From a checkpoint of a small mixture-of-experts model trained on Wikipedia: 67.5M parameters, 16 experts in each of 6 layers.
Below are experts of layer 3 (counted from 0) of a mixture-of-experts language model. Rows are named router (the router's row for the expert), gate (a neuron's input weights, with its number), up (a neuron's input weights, with its number), down (a neuron's output weights, with its number) and show model dimensions 64-127. Each number is 500 + 50 x the weight over its row's rms, rounded and kept within 0 to 999. Numbers have three digits each.
Before each expert's rows: "mostly gets" lists some tokens that are sent to it at least half of the time. This comes from a sample of Wikipedia text that the model never trained on.

# expert 11
mostly gets: " late", "Early", " heart", "\";", " Reg", " Ad"
router:515519529468562631564533587484445527506462387436497520458519456416458515547533484518544470545350527463443487534486546460531477480464505531411499512503482508414473513488493415523485424553553442
gate0:524507454465531511489549514426517472502467498472494499483547527484532450550464410556441501558512522503489532500340483507388442542496524501514601419625443441458472633588498469538537422486507531
up0:579444582416484498592451458509474343619561491568528504458644494528467644419505583465503521439496567559481477477450525446472538544476526380413464502543534521544525456472511536433492442515537419
down0:575459476497572463517428495564497499590491413475443532423488485535469459453570470472536487559501552493444534390430514509460539515489450467467442618523583517484558542533550536465507461384517473
gate1:501521599567456504495478381479502558531664500512591472457527518546455456499527490458594541471530469552455403503471529495568492517521539472491447471455541454550478533441364584566359495574481447
up1:448514514566483604487511549484591561608537508400558459519527486445533434487470403523494526516470475514520528528492576446432477537435529543500470557496509599498525450566393479473469529491367489
down1:402530491365478585470474604513423560501488562416441520524529465480514488475530515472499515472438527480650455507410544487502495506430451482515612531472556493454558512599444495473470516605497546
gate2:480502507466524484565408499486488498562469489533547384491522461470536438549455495494435521451506553461409447518464419523462429477412545520460492560522481461481600540521454517571533515524441532
up2:561455535467467524448415519503490498461451489606647406482655420412490522571431524552442502395501534523541613524436481505458534510475477444435514504508522507440572515484410448576521422519466432
down2:489525446555531492474473485450497555530500485418354573501488515447436513502429460449437441529441527501460580481555641512473536543447425515573449478450449593536521498495504492483593544483501550
gate3:485499481463406448501483494490493494464542467530466411471477490553468506445509534556442539459534465470557465437562398542474527543499562514554567515479470432514529542461463548629507483544473431
up3:524418474508493531509486475466542512558457491456496471413570491546572546418484422521507565580540562577502557481504421497534509457550410439490460593593518435468440542475463530377383513425594395
down3:494501525461490507464461565505482509484457517481559523458520531445559495520438499469455469561466372529514573580479507484495537568541560493440514581557549532514525517536494479469538540467603404
gate4:544464530457491481517433459517448477584485536451500529532500439565483516469543532448519543491491494549519572532514535455503510555500481486474558537495531483565501489509523485466420559439607490
up4:520504506504476492446515458500488541498589434484453520514568477540474486454536537409465535588467479520479477471467492463513514514469471628559465477486554543539424465496498564582558489540394422
down4:401518535525508541494509546456499576531562432474581557542533518512560537484407471554539430382488571438486491497474502492482504486436439512514560405505522559523501466462450492494507373540537478
gate5:445533421479568500448398524483453519572578477440591438528495425457411507397504488509531492474523465506386485482507462552511577474509516510558534516515499500452541411488474492594491534460497477
up5:522554557397545487489467529542577500458559407519462464547599488508501481498426475480436487450444510508434501515424403504501422472451450494376557525532465495547515567589489500569526525486504512
down5:532490484406489510511520436451449502605545449498475478503501471590474506424419571370546446585450485493464515492515484474549541506504515514506525478443540504530541549481458509458616452572573469
gate6:384549567501524542517479529433479572497426499479500433464460526500417478536479521434539505536498507506560570504480589510570466493485553559436484449513483454471478499573502511543440512441462474
up6:450462542542510471476463552462502528455458530484471472460438479441452526458563491425441483521542508530464509555550474503545514464494492616481512518554493499488482495508508457420424520428446508
down6:400521440519580434574517441488509517447473486403534558451506456438508476462488605580456524515531437486532492522528421462520521498392460441608501541492528495433489418495486544462509502530501505
gate7:492480505565405446468487441444554400484447569594572465527449451404475490499541499443500546496504525519501509381396463493559405489451351554436404572442427584524520547503512502484485433517479456
up7:532499492473518514381496646425492565490478528506480421451538501493454447516449437508479473383498472416585436503480539511513593642577572508586488458513357535407477523560495479486396522589444553
down7:400546553553500543512523585479514556514434537496488582451481426540522458481462583505496454539543534474492504560427488469541490569535499483481503494494548425531479545482459502488504559422448499

# expert 9
mostly gets: " October", " December", " February", " November", " January", " July"
router:526515532404516614544510468454447470562496528495575516473558456505433449573472476435541502438405529466526567477448582487456470512437508469482543483519490447481500541510440449586538462548551509
gate0:500605540505510415521591468439543458519515519476544533417458590666424455493508518480509504562507462458506564458483489482532582597494502525428509465558489561454508441463492408496462390475507582
up0:369620505509479506556668523455530474561469508450501490570470576485527536590510510561496496577476478429511505525513587502524531462496593514484492499430516503461491500513484365567454458555429603
down0:409480471522480438573490446591586441546439488479479532447485447514578514439477486469498461533445523420479398488514536491505413464570475516473518613448501463486522419619459522406512474592527463
gate1:482553551440450571531474475461485516451571472530509420509493443479547530413532512562597538473519481493529498510434565500497520536464553394551598457544510475478426458483411502557423521541486509
up1:538507566558450488528547430466559614522550504435494616499389513471462448498530450591596530560551428596455480500445567492492514574470486507623527446565612511542477417515500424559530458549499503
down1:455465463485511398514526479531487503467505550578469514500513470582506552531553442500477414503480468614585570477444547412571470473558398496523450477549534485524600558569601507421491400501482483
gate2:539519451465515592559501567516442511468455473553509436520461502500423560612430438508452530474543518531445527478413607519469366467516455472371585533582494468508550481497450480564467528614581495
up2:512465457573504492474511516565481502503503489576552482553485451535512523494512466492616431477492485411547377528500519433488508464443541485530480470479497555451543493557496620494511411499443402
down2:450481482529470562545489489486491551470543549565460528527502417489459457511475513562521483460458493506607601560402492510543389506450433501398544540445487420461470450442463506573405512486447498
gate3:524553497450507556496548433425440408534519510524535462551543456542442516499568490496612475478518597386560538552486506485464432411525578506511549624468492490479537458463596458545520470476436548
up3:544547587544556542539511491503535522446555503511509604570509429549463507549466528461451511466455478425451519440530617456530526547418474495507464463436496575540557398496463452531533432487491523
down3:409430479497579442564413457394508492478545518459483454405559514457492493444572458490431507482475507471552498416495497542525527460506510429438556539464492540452454511500448502503570534413586467
gate4:551510540490498522558537494489468515415541486481492523520480487513465410597496553499552582493514451412469551594542545462479475430555453530389532506607516450476508558506341486475518512519497514
up4:487544617530490559564423472503413543588587507522504495540439424518350489611467426501512528553576473478420501558516512516544508520603454495528460539492537534548500511521465573523451532539410515
down4:496470564558478460528512529455506498504440457551473490532454426518473551402478488562590494478504596502552452463485503508463501522533508531508556510467496564543413502483579473464494468464496538
gate5:509533546502491470602519524455387542553514537503510528381446439428485508409463518438482449429556533483418551541526463447485522503519485551377457549528445437520513446538539480408477518483499488
up5:569557533529513499576544485487467476540424521462494607515469398364483481463466446475446522489524486546419527564355598501529459419556421519492452550499468481533549491536510483413517424421575477
down5:476574549513516445573548525470460558498513577539495546562476450555466421478473450588552387518517541509533378540424514467577520418476412528544542499516412555509525473503475479505516443495558469
gate6:547528486478526551464486504435456527554361432476447486511510506473540425609462533539488501508476532512479442531544598547426479501517533608459446501492501472491541457456498576497494422487556521
up6:450489423570497454494552532558508481440564528433461541501501514505512430420502471465524511563485446417516576481432428503547500496508545404613525597449528480509440573480549473450419451437447485
down6:514539466414454441541567518460519474576492519563452540435540573472484552567448516558485514453540451519543472450493488495537511473437483450556488424439455507476484432495511562542491504512480471
gate7:535388589497436561506480477512511490542464509565506518561471528513503502536541488515562584574436512520493440447474495486437484595444480497520429555515412484497479538576488507463446480471464497
up7:498419433536426526501485440512456489569521540521472567458443431591493520529596513389386526551429547423557501469473475561529436487483533488481424517461521532563581544411560507514505559478474551
down7:586426493406489545477539560502476494384518509508512551570519489449453473536464544429467561451482567475524489374486580509491493500474584499554522525504475466552515576598539554468482528487460533

# expert 2
mostly gets: " much", "year", " Length", " %", " months", " far"
router:540557482445465584481443502479464540426496390526520479570538455520474374528457481446542608438345457459464513486418505489499459493456376527509535509566529508491468543544513462537469450482519443
gate0:626432538525466481501554553394558494413480481501476454468620509542546574513451547465613407452565541451484478420387498469607537534447543440548366495536519567515432596475575422513427541386540491
up0:553619526480477562471393379570463513575467480485464520506466475552477471509387497487373522560585521517398508487509451488494389531454470543439585472503485474496520471474466591463438457534500569
down0:517467503506573493565553438503454565521543481519541556546438510486534459526470382530586517518501529466491640489485435534538469474430513520455567492418532576447473498468442476482436564425488489
gate1:578554475420479489554526356515436496520461488524471490399549562490519451444462509570559515532486501513519560489521525505457465538489454540553537497489492498477469514564496523520505557456474444
up1:483492413520403485549406458514487466511552484457493485535528563494501445522470466610573472511503465540455424471484437592506467484495476509460431495525495542482641503491416561483576477555517538
down1:605478558535444450520464583507551452467580509493487489481545555464500581451505451531479541516446473564433513548544578452489596530605511502499488542546610565420498491534451573504442536490453447
gate2:540502493508447600520529467488481536476486466447510617491571482508484427551467416526468577525477576528413491462421470555478499387598494494477514444448491518443558545550449524529446512551435476
up2:545469589593485553509549582555482498508556409433540567523540521522489505511458453475463437492483521483418500517508451608585552477599462509492492489521557475494506481545519451489437568499434533
down2:486553521561481597508437468523505551571440492531475541510409529464481431488421392551514456471569502579475479567537495545510429485484537503493542551457488494415625391551509532495572485616438516
gate3:497555466455547501496513546557557439495469533511481531508596554464538482540529451519405442454520581464501479532480516498371450449525616474519491574514530505513524526537511523526456504423503518
up3:593485517466503529501508459503529489545468499560466577545434530414514519445573552483396469413422506507571434514498479510569476578352468571464495422471480465515463543456490460579520505536428495
down3:545531533502531460489521454490365430383517489556537474495513558484543526485454429427516496497472520550536456491518504575500482540454552383547511482466540434510438498521526488535427581582520537
gate4:525473454563404593474426468429519498532627495504525561556435568537602451536452504429514495454480466424482440417563507480548487457505465508448516430459560406435547581455473465459469429544563438
up4:501461464421441477479499382498558483458528475495455419479549503480564442483451508432523539569430504454547495491314459593501470512513631494410566432536519492450484491490426510539538611531522517
down4:524551505540465423458585536402537405522455540446470571494475479501523417501538486416575537483484431569605500396422469569467495470448561508539504588473413425517571469505531608472442466497511471
gate5:440459476405529549538532483477503552470505511430486530420537500545512527432537426493455464520516469534607481458418644476570518444492518472540434466490554509463546460554560546480562558492447469
up5:469501515452513533508509466492469493429544542459567464622531400490594527456522412552522457419477455409484440551534573454490504663470560525504483475420405511551463461577460557537516558529488489
down5:422599526420513528457479468479493539475462459500503556539560483533443509465489528507430455513432476405569497523461551539471492514510577527550508404511527511479421444519482549505441646561567445
gate6:449475557532486500476494536480455585524541503537546516423543574426465479507409588565549450450473438545462523502470552506430481426361485480427480566559535433488536581465485526487605537639439411
up6:465538528570467543464485504507462572358508515505462496496514456494422527407431407614463458438489533527492486451500374492509496468463483432541498473483510536469504478550423489485502564449524564
down6:468547604501480384473464560575464547468457473532454495506547499523530490413409547514501548455476486603610545576475511515572501511438497510497426539506561499471525530564525427421491414519508518
gate7:543481441550459521440519476552578469521457469441504425482528416419523566562517526541596525534428491545390501460620519454457582492502442482524522533493517507451474580473546489440580565495486466
up7:465509490481590475483507554504427412482438495544532567514447569519546469446432444506495456502477554552648550567470534533547552609506458464439463456474487485568458453565441454494419416476468556
down7:439622435556531561485485430474498484493521517557473543469554594499518472472494498497486572398564480481373548481462415460568516434475558474486472457489459451521410481425445465463518424579568490

# expert 5
mostly gets: "Scientific", " While", "As", " Starring", "AS", "MA"
router:524549464504514547535549447516544499445471488445547461479517569409466438524504536504478502540325439512448509455474545549500461581514529562434503553569538477530462537534455482448499470494529467
gate0:569426558459530522611415566537496493513537522575464548463549517521492554566451581606466465486439478471520460520567542461532526489543438457383493425576589536433478406504493573468470464572602545
up0:512601533407500445447485500436557557495482564417547460493448412407402453416523502460572439448583496438465521511538527487428576504388549565526533578436444522443451574572515432502617492539452552
down0:566578482525476517454508619569487469511453552443515466509471542435436579519505446457559553421516592458414629417521515511519559476439528474491456578553526457519505517504529455573585489472601470
gate1:491435498356497467496462476555440518507436501622495470546480485511459419489552485591534503496479351410517442543552438547474565490610442524534526428466484474497473483466561458536548488624434469
up1:490501508553498554458481525513478413491422495481524423559552531502467519507437483511504580549450439563470549536449535537536459505458617450567423421598609471533522595481469449470505552383617557
down1:496434492544459467531475557512508562419465486497513515409484522498547551524543530510488510534521544568454470512508506430565457480440568559520528424502480477483495533486460535562398440586475542
gate2:605443457468459532521525393479540494446525444544557543574547574494532407548418458544504598398492426495477524534492479502425460484465535484572583457463467572507481524481492555537502371532608514
up2:482452407461462419515519449563625556431467495501510414525532467456478489452524499474487500501508510550440514506547382510502498490407546457518488474507461436476512686535497608477500505511468527
down2:498452461531406503431502530477462462460439519588583559474497706491508489513597569450495506465461540524632533504566434510485495518500524452496476482525558620511465562421490466516567549505512454
gate3:456496576549457572441488402427496554517512542494519460488583477380514407565441479375445497510476531540508428523531522511390470535478479536552447482521510549470468612471383524543456515500572490
up3:417476501459502458506436653512464496506549472542489461436512426455552487516461566392491468518438494493575541538512554490469413490446486443514499412495434429518524455485539475470472471541493493
down3:485504442497427578516466462493453538487587543543507530561428477504514471526408399386422471517433468496511537421381521515490476431524452391443473469537536527561551454451475581590484487457490607
gate4:528536481496551550447508575411471495502543468482430563469494529537510573475452622429520490509466557579471502553570462528577491380508517546498510417481491539517509392549497471577528455495470545
up4:496574502452457481444473557477520527450473397441436506464532523457547487513499486541480587467462511497527448539520511492476520441640509478505501355620580482552527499468448432634460530527473518
down4:436408442439492572516515450480505473560522455433441494580459439454487470524395448348465553531429492520435440465519449415464559597495521462472500520535508412499583572579503574444530552561545476
gate5:456538442427451544512520517496461533444542418441456565513610514546538430478395498474511509455529541492464493508464524471524416471479493463611566508492599481355483506579466370528538420473540434
up5:473552483445511405426502550529497412480481493505534486440555465413506591497478485512490403505458680553500557562462503411511509413519554542531515499500559455509413526573544394504412517474493585
down5:542441534517488456576503508449563416513496443484456516469504500520498488503557425472567511498470452465423408527544551451492533430447551506572517495568512563460459532518497514439425506406512477
gate6:441515585472454441577538547531487445499541464545527526498469448433461353540468516509527634549514540493524505445347565473436561592481489477501488494583559570395496537508485473521471420444485527
up6:404478470444514431454497504548459474496530498524516531587471509494543432503465403567560475455534518452462511493366476491541462486481563507568570478560483548449574496426591503559465474441494543
down6:512462524444555544489401654470433492436511612564444493455372528549481477462484524535597409405536638501461508606484470443506553475372530468543476537406500460431548442509501556448524483441543388
gate7:531420559439545495479574501415488489507579470507526465454496583417578432560443499465536531507438570528473461553509524561531531448471455453419494454576558569453499553506358419607428442527564510
up7:505513468555488477571487498594530488484588456542490567489577433558469598421560487530447488557494453440538524401521488413473548479525556514548493564440553416552503460511563485433506588502463515
down7:458469540455492556516568442554534506477453497446570481542579530444516522544565494537578477514499385526546445572489484554514416509488489547450475506508464529496609475524444483507439470578466532

# expert 1
mostly gets: " San", "On", " approximately", " where", " least", " about"
router:508511538560459605599422481504375517476517387463501453476567482500426489574517467534490616467582512512432581573432586488399466533483459558472570488469535511537479534540445580447449468571489504
gate0:507681579481506537476497489482523588471594496472473466488569343544547512551615472471509504461520544537436548582448428501503587507549511490470538432584537545517440443556434522564542496469558520
up0:522470410484531539515505508487471440537453512450465380502451471467503550482410532459454499607430502537617483510492562502453443490566468521550482518429439429481511486502429431473471636592376507
down0:456567472446508491454470492523397506500505523352521521492454541489414494579544625406490582539538477461571492467463523459535433575569509478509424505494458498526608569495497519417453596526414556
gate1:470493427487500404484545466541475510565526440448473548400567492442402498514547576506520560539484392475507588485642528447465538500542482511539532475447470482447614490488485492560466547620454529
up1:575494497450495518470492538513530549509384527555528512433475585519473391489468477561498539460601481498497580536459536403578589558555491452542390476568513473567491586504537487574479463490500464
down1:486466434468563465495496494550477517556584512602521501429443483522508544457443568485485488424468617457444490387512495478584461500424557465499532511436508480528499467469482523510483471585450460
gate2:519420590514473519474521478427564393453557435451403449452575566523454480534455583463412574511528557506453539584420533509521538517588456466487469446593490475506458567536439449545555463496436467
up2:489517461482603562394523541559562531517522492539425515388472505490483554455506633369585523465514532420485513485492392525533494496518485460558409522552541427530578478518455572499476501527407419
down2:479432485538487362489478543499569533536539419559417550412466558549498537489495440498456572603475441504466420440576435416524540498402492424497458568455553568503541494530432571459540500451502520
gate3:494498505464479588548448530444481502479624470406519525480540439483557496455500511507470480500514373515474534490427501470602545473471525504459511465508389566426499487522612551530495463499501442
up3:453517478458516516513534516535393404524503515482444537513544442534485486525526530419615557475521546528481514510495479479493421485421493584474408445486524504487528442503488483544554532545482582
down3:436550533507480541510550468481467448434493490553470563514504518489563487572582515605541587494520527415510505454554529610567503529478475511535520565514553432596439517481492522521588594483616520
gate4:468582446532507387550560577571479487468485549444554506465476595475503463427548504555479631507505498555384519470486448557500433542447538449462481521544473525470480467517614487586618435515526564
up4:487482551524483528475511452491599532524427539504474419527554465467507501503464467524578469401485517452481537489510580502460558475542449619576487413447506525402412522501501443442400550453466552
down4:528566451430498578520449604438483446483434400444572539564475501493449504533539485533396498438532509574518473520471592442404531514509523546562475538541498591473472563494474420481572536489446458
gate5:398500426419470543597517590406449566531492520471540503549469409504610571537625566408578481514427517475503591549513446531474475490493436566482570498505493519468479542601528511516511590571468548
up5:600478625506522448486411486587486482466567428469498489497483526500429520463393383583537518483514504464485455482441532490556480554578520420530477461516520444464460521421378473540481446485475442
down5:540525489473510559508492566570507425581522452513494538409486489553389403496545430508436524569486491495439506479531500423454499464464450478495447560573514350418605513410546511495647470563429486
gate6:477496489488514631462541518545455536503403428549488419533526539532459543570439559460504404457508481517509524513508512476493501427591568543534495522516514504476490515540537580476443515488483577
up6:556459464506510579519520569482492501515415511549492424533403582450497519520437494390440499506577523513456489456538479473471520471608457550552457567505491434555496486620502534463503493503501507
down6:401458485469563409533533526495461585501553508352394518518521504485463488501410500520547580484449475478639375493549474518440501469421502462499554498464444494527495439482415468414481516527472554
gate7:477553467547504499546444531487521450552564564482533589448450550468494485532407544483527445543510502514478448590534469448498449401438405478494541376553503549503476530559512475496462565579569355
up7:561533470570510540437463571558488562466449585464455502447515531516588571436475501490539450653493459508482449567508551441543507397466334382574502483588545441470464487496535502520450529489559506
down7:621518467541520467522495532410515387452490625536532597559483481579422437541441501535557529437596550443513440502453501425525504523465476441485485525562565410526473508533386512477511489489524456

# expert 7
mostly gets: " become", " wrote", " make", " appointed", " became", " find"
router:525542541484473480521583433559446501376485433428520546518482501441389464501503464514582475550481453513414500499557512479488456549500540515452530469566523563445505467586470520443507520540572470
gate0:440491564478502475498563507451460524548557514493492480580510456534491529478518479492542520452556474560561437559355448545570461451479452474520522565572574491495525534445420570505533512516543495
up0:531456458584464587457519430519494475461403488468497443507508580517447638548529652441426481524477541497436518432526438533399478491541504569457493525428396493518517525497580601555504502527442521
down0:489511496540472533395477394538536550507446507502576525515574545494524512443544523528482512478503426485422518573596491552531400519642553432453485472493406463538461433492603543486460521477558617
gate1:465525502537552543524512415523487445389657531397548389443497553563452574517488559539470483489519497485506516460489473507448450498485438532550513615419495436406500565468505550574545407516551544
up1:448525459471600474486470534471493518508484491553418522518390609489452609557544525469514448435492488503525521445458491531493537499490400464494581425518536455521545580424423392453500578485474474
down1:548464563494548425543479541574486482583438491451452488520520500421519641495505491430501530457546570575479471531325580510507466484419536596519559425536530482473483510457444446519560595527451451
gate2:525508524458497393536544492467395576519437444533499497523502489534507332475440441526405459515501574433464474458485541518433535459542507578624562416494473447497504538575499476494458429466539467
up2:551452531494513425538619494512526501468473467505509513506459431509422469456397436503544486443470548436562530471523480594473474505597624508488534505479582428487554519643463471410429603424490459
down2:410470474505531502534447388561489475454432514494488548524518472520485488459448479466606468549532540526547460527441520544485514412564477531560564535400518389526514471550484520516432477471507500
gate3:504506522558457529457599411521507526492537589583515527492560473557521413516564497608516542544443499552523423515500444611595415512481547441421404516380552512543540446447505498558523494560511422
up3:520565479605557542469564477543528498499479482466429566466506502449523482516552481454598628509432521558508500618488453510509386494513520398449477520495608519538549489464463510494510520531509486
down3:580492642516460400449501531449551534549563594446514426462508472435488535519475562456586564494481589568585553603444392632476503453574461475524495512525559511514544427557497426530428539417433504
gate4:458592479524453436473504530433492469604551570493459444504564468501514469473499552532474508547504535449517559567443581557551551527576567538565510480437475472415469501532543355445439543480421530
up4:485467583431484501482536452450541524534444407446474447502508526486446484525462502574487544581612481487463495537482500471386480489486411586596580529432482468457634492476468550498478522425408450
down4:549503546577566521448505518460497463428601468417632486401483470511528574511530468473534519451499550425616571452515477564550440462551507434483594490489487538375427406495548449528504530538506644
gate5:523500524480556389504572442453516493472480524546555521431473557420535500489412446469519496416477548475516508501473456452558440434466480503439529500422487566523494529495507479471565491658480465
up5:502536453518427484515433433509455526541581459545520529434493504517500440447532493478481476513431513504544468480546464522615607501443522446495497570472526452527516512436468417523514453602541460
down5:522503532485470588555554625450531464517390451502473489526478586455501510486522461464466528542418466459573534445502446479506549502507546577441487518477497556552581559518478452582615491560434493
gate6:550495504561507544494486529492498446500403565435411456558525500589464506483531544453490534588531537483600487538467494511480481549460495566436456599509547435484513494547466530563449497525486464
up6:516336471426505533516512451550447489493519374504553476487495499492465509449497489530505473393481494600510470502409464425460475463405446509530523593475491477540502519488460426482508543558573509
down6:516481444487503488462496510542492498494580496438502483526515474528511470436529508466479542491467447550531522573519638525491468401550512451461567447559439529440536450508435358353510553557580512
gate7:501463532428446519576553499500430474549464435461574551494454599500589475700520597416428450371500478556510529467538492486518549502486512500502520458467450457422500493492536579438508559508487557
up7:539466436519529527501425566459512457488486519480446449499543440553437510505414462470503528482477551503498446504423400520516425553527566570486491494416518495517479519445436476521520478462432452
down7:497555451450493484503464475460508478541497581548509584517494473416420532454424462506521465536454507433429522391449472495538457568456558459486529420435539462544532537533507449566500584510542439

# expert 3
mostly gets: "_", "^", " †", "frac", "ə", " English"
router:447576491397522546554593475495508486482518452467414445523531443463489521530482528473483554534544450517460498431485464537448478418546494542499573553535453466502490512508399504553523463528492527
gate0:468576499486440526470516484492533525503575549512494474420432454474524472511455382514537473456550508531392543442510480507483408533504460406481493465526409512421434522519511488622493428517577466
up0:503490445497435459441430480440439519550516524542528505411518546514483479545406420473551529445545450510471540413529484543512442517447479435550488482451418452538499530588462650591586418599556399
down0:590478548473461432628457484480488465450538497440461494432447413468418558531456559430516520491569481599503578500551446519496462424555549549541484495415541460485507533553476525503514519536514424
gate1:420471464463500530561441477552492438473491459491398502547507540475504476512480432496530501543441547447472590471459502434563557431553499488473585532567601543465475509453509376533432483388513572
up1:502440446506534495595513535437469502535509550464525415440569545432495461497529585557423553500452506558567476607523582576415543527496472421508458464561519525373540441517486599496495488519493564
down1:471481583510530574499556469463459528505538428474418527452491410499458477468554505465591596555507484467505577422424477467495432524579514417516485475442464542514464575476447515558497582441553582
gate2:484465523560654589482442569501451510523432573502401531467554531552585531519495473457398494526449524465469574457454582529539494453460515490516465530505482515477507520481438531541491473527450457
up2:490443468505555591452495488462493519512500572441443523492478480587541577465570551395401529534466479559476548524542544542549520414544560466474479532434553493462562544523443571479500521502424513
down2:543436537543540510504422369490519426546468558510574534541420495612510447453501463433432463500512496480491576455520417539534493482561506529509513487465513496497497526460514519441448488455445528
gate3:512551659603430510442512508601542452475519532535532565534515559518522544522418446489529420489533456426430426512507439517523542510470490457549474537497477458496499523466541418525479530532541473
up3:516517642575474599515507410525455494573526547521483466530484498488419580483461505620580453561478471545438435571568519534492487483515514530465516585407502458522541619548408503445445514574572567
down3:538522498594514476455523628502490532528525477452526556521431512441483506549484513466531474437525501530473514508503400609501558590403496541533579570530551529516592521411464519404500525416507454
gate4:507512513526483517459510586481467440494464522440456513664436511538527600523513484459559463433540574495481456461522535475562502491480544505536451558474465399514574491511480526396475505436466545
up4:487485486566503547407399560565402440494484495470400558471567544551533489495343421531455537502540440464449543561543499509461576411637529396491535479555449441482481508432536441464561421469511504
down4:396568537499434385472540523535470485453478506499532532505526417450496521610433490521538553489401469484561493529445490583541504561552507547537403484573536543468528527518551541506504500425524429
gate5:540497610446529418502584578472550469446536457485538475534480492530518514499481531464514532432563502471439555541477412565510437494537549545412451480485431443439466488507538560464468439451585456
up5:481534497423608418557451517498528504443490515577407449543559524579544524489500512449430517536540488453508510355463410472527396433461543538471471605578467528455512475508568487491570485465387463
down5:442577424444577504459516519478642542484490433508500434487536525513459492475481451541457474525491549528485496521528482426496540489454553656572465489580438512538506497509428572511635486574412480
gate6:419562567489454455514518502468543526478498499529517438614536484558589512476436537465546523572498477535511558472529461440534481495571325568494448533467437456535492516500460481516402511498544526
up6:584653596536490539558480470414516360404454523583485484523398485455564593482564491487498523569485503575570480477573449491460489568590406537425390596405431464519577448533436416613509489527468520
down6:507542484506440450490574576491473561510490390503448523481533505483449467545545510440512474501436570504476585526510571516542431559506534529535578559548498519563483566517491530494446491542571557
gate7:463505589521525526540463517515517454434479479554474562569450591459520465468530472425431461535566509401469538465480525504649600553538553494543459526545541519498603382463469437531481444458474511
up7:540490438495502514581531439496535505525518539426550506508534553504385506534523480474553524428565466546393491538501487543414531509448488536542631491544512453495416517514538520431574466535497516
down7:502515494551456584527530572508398573462498497432503462501432533433412530508441427534515411445512501458503471472627378499435550412507511505479551556467439520551536445517568445544548552520471425

# expert 15
mostly gets: " l", " v", " Preceded", " Succeeded", "See", "St"
router:533561527517494548564540519521507488452468444470443526537528538420456480442506415451517543459515491487476525524435503475484489582482517538499587534463496505428535526571346480502487472426513414
gate0:439515491458469472540502552541503540450547519501464520531488424437550519471487540480537466577526501472506452542542526601431488510583560462510581436479414525576443450486459411496462408601544503
up0:421503500445565580530490530443566539410491440472494451440514482468474587493479667548529528426478534570470519584534540542488510459550503469398497460528418367520508521489483447507482460566545591
down0:457513408459435508495440551505568544489439465454522524477515452492467376494518523457575441521490498461482479467600534584434539461606504426495485455495428579462401465487475503489433433550564461
gate1:439431436418512566547542542498555549476518516573620567554520589442523489522451516564448486439478479530417477484597556529543417506495598567439507506498485531551442521490489470413497450434603444
up1:571541587538409442520456486467488506527506557558400414455521414561456546463549554520493527571525520476591455488496491565474573469438473445517452459448584479515478468543425586527475483527541443
down1:526487552451498519496597524499463431453555550511505493601453496510501536481475402556482555456568566480513587521450450489547485570423441570519523538464583529488526516510530508431491512430466545
gate2:563497438564631530543478532437569481472512540487471506485515529568482457491470459529446466469528531537490524515427545607477487489505520522531548410566484418515522486578493405566487444546531463
up2:464412438470473489509524387430457566493592490464499470482497491516537549542438461560435473426565531475482408495484541527469476534551525535420513475483544477506510544501536554565458476501467443
down2:422433486514589530475537560507435533477525491566550542527520511453512486513578458529576443489415566442503503460515442486501469441447482539488501521497498524462484448499484549521558567499484518
gate3:576525481451488544560474495491535447494365516443492475482535521438473474432567590480497607543493410542469583579490493503403527507480587551449484567495468559469475587533449462509576491429474392
up3:413457506454429564591486376434495524489562521481505446541521615577482402515405446546513416443463573481538524446456507514522365494493430582569472453417608524429459583500432505557484508557514571
down3:548535476523487563434492361538552587478493451445511489505557503452509439581499347574547538421436503478520489529576535465490470498532524604534490412511568516419445552528531419492469500597610540
gate4:411477498505460334460575497389509512502527544548507538531518518455516541563418523592491551518495442530468491514489495518490506410387578549440485409487571607493476491451501413577529534527446400
up4:433472535515575482558515528446505510494564461459514485494361496533560546509454375552462413486476461458469507499522513517539545467455512504486560549468496533495435524443499557493547483521441459
down4:438556552473487526506540471425595363565452543484490477545466503493441537377398554468398616465532438498512526454409393461481548518473550417484515492505497602512634438486480545514662408508483459
gate5:524508550520503472503473470423461418540468413566481588493520516484600491475497599513427493522519550433557548534438563558403499441450496490518492468543508538489523518453461443638511530533510501
up5:461569487536524527566501464394441481460571558489486430476602496485501515480414460539424474416486489401539470505545519577452498454516531504561506551572476650453488434550349434497534502506443482
down5:557529442497482538556437443535512454501467462541539462574419448467553440460497452425595477448502521512466524510576438513459488358483445485578417568501462581532515506456534436530577507405496527
gate6:496478471418514534534440541526487488524401517485485509485369468474470441444601511425500503480481507574406475546489490560472426522454428555430490554503467534446526600586529499605365558483473519
up6:574474508551531473487404602541467536555545517443445483540453455579426552474536508498465519609510410524457519520482539522438523482678499549465516585412555503529507429492459551457475566437461519
down6:379559500496436496511432557491530590552532518513479479505434418431444409541516501549542399459466550457418389531502509502518447546454468534524460549559452413473542455527546576512433451471488535
gate7:451536511572417535551422654469492546534535532545424474482439427481534452508545600535472488530510505459502522616520508437474491415513530502513483513497453535500555496577597532436511585448530544
up7:489540508508519414471550486492602470526531481580523561463572538449419537605507449531480576578514544560591416500461514515518442515471494479382390494575570441577497657483468444552433474560466425
down7:521471464567516400508497461497500431532436476557555509529476485495565503463492518551533607430496505448600616410504493465513491512471550439459409498446584555525484575500588491489351487570521457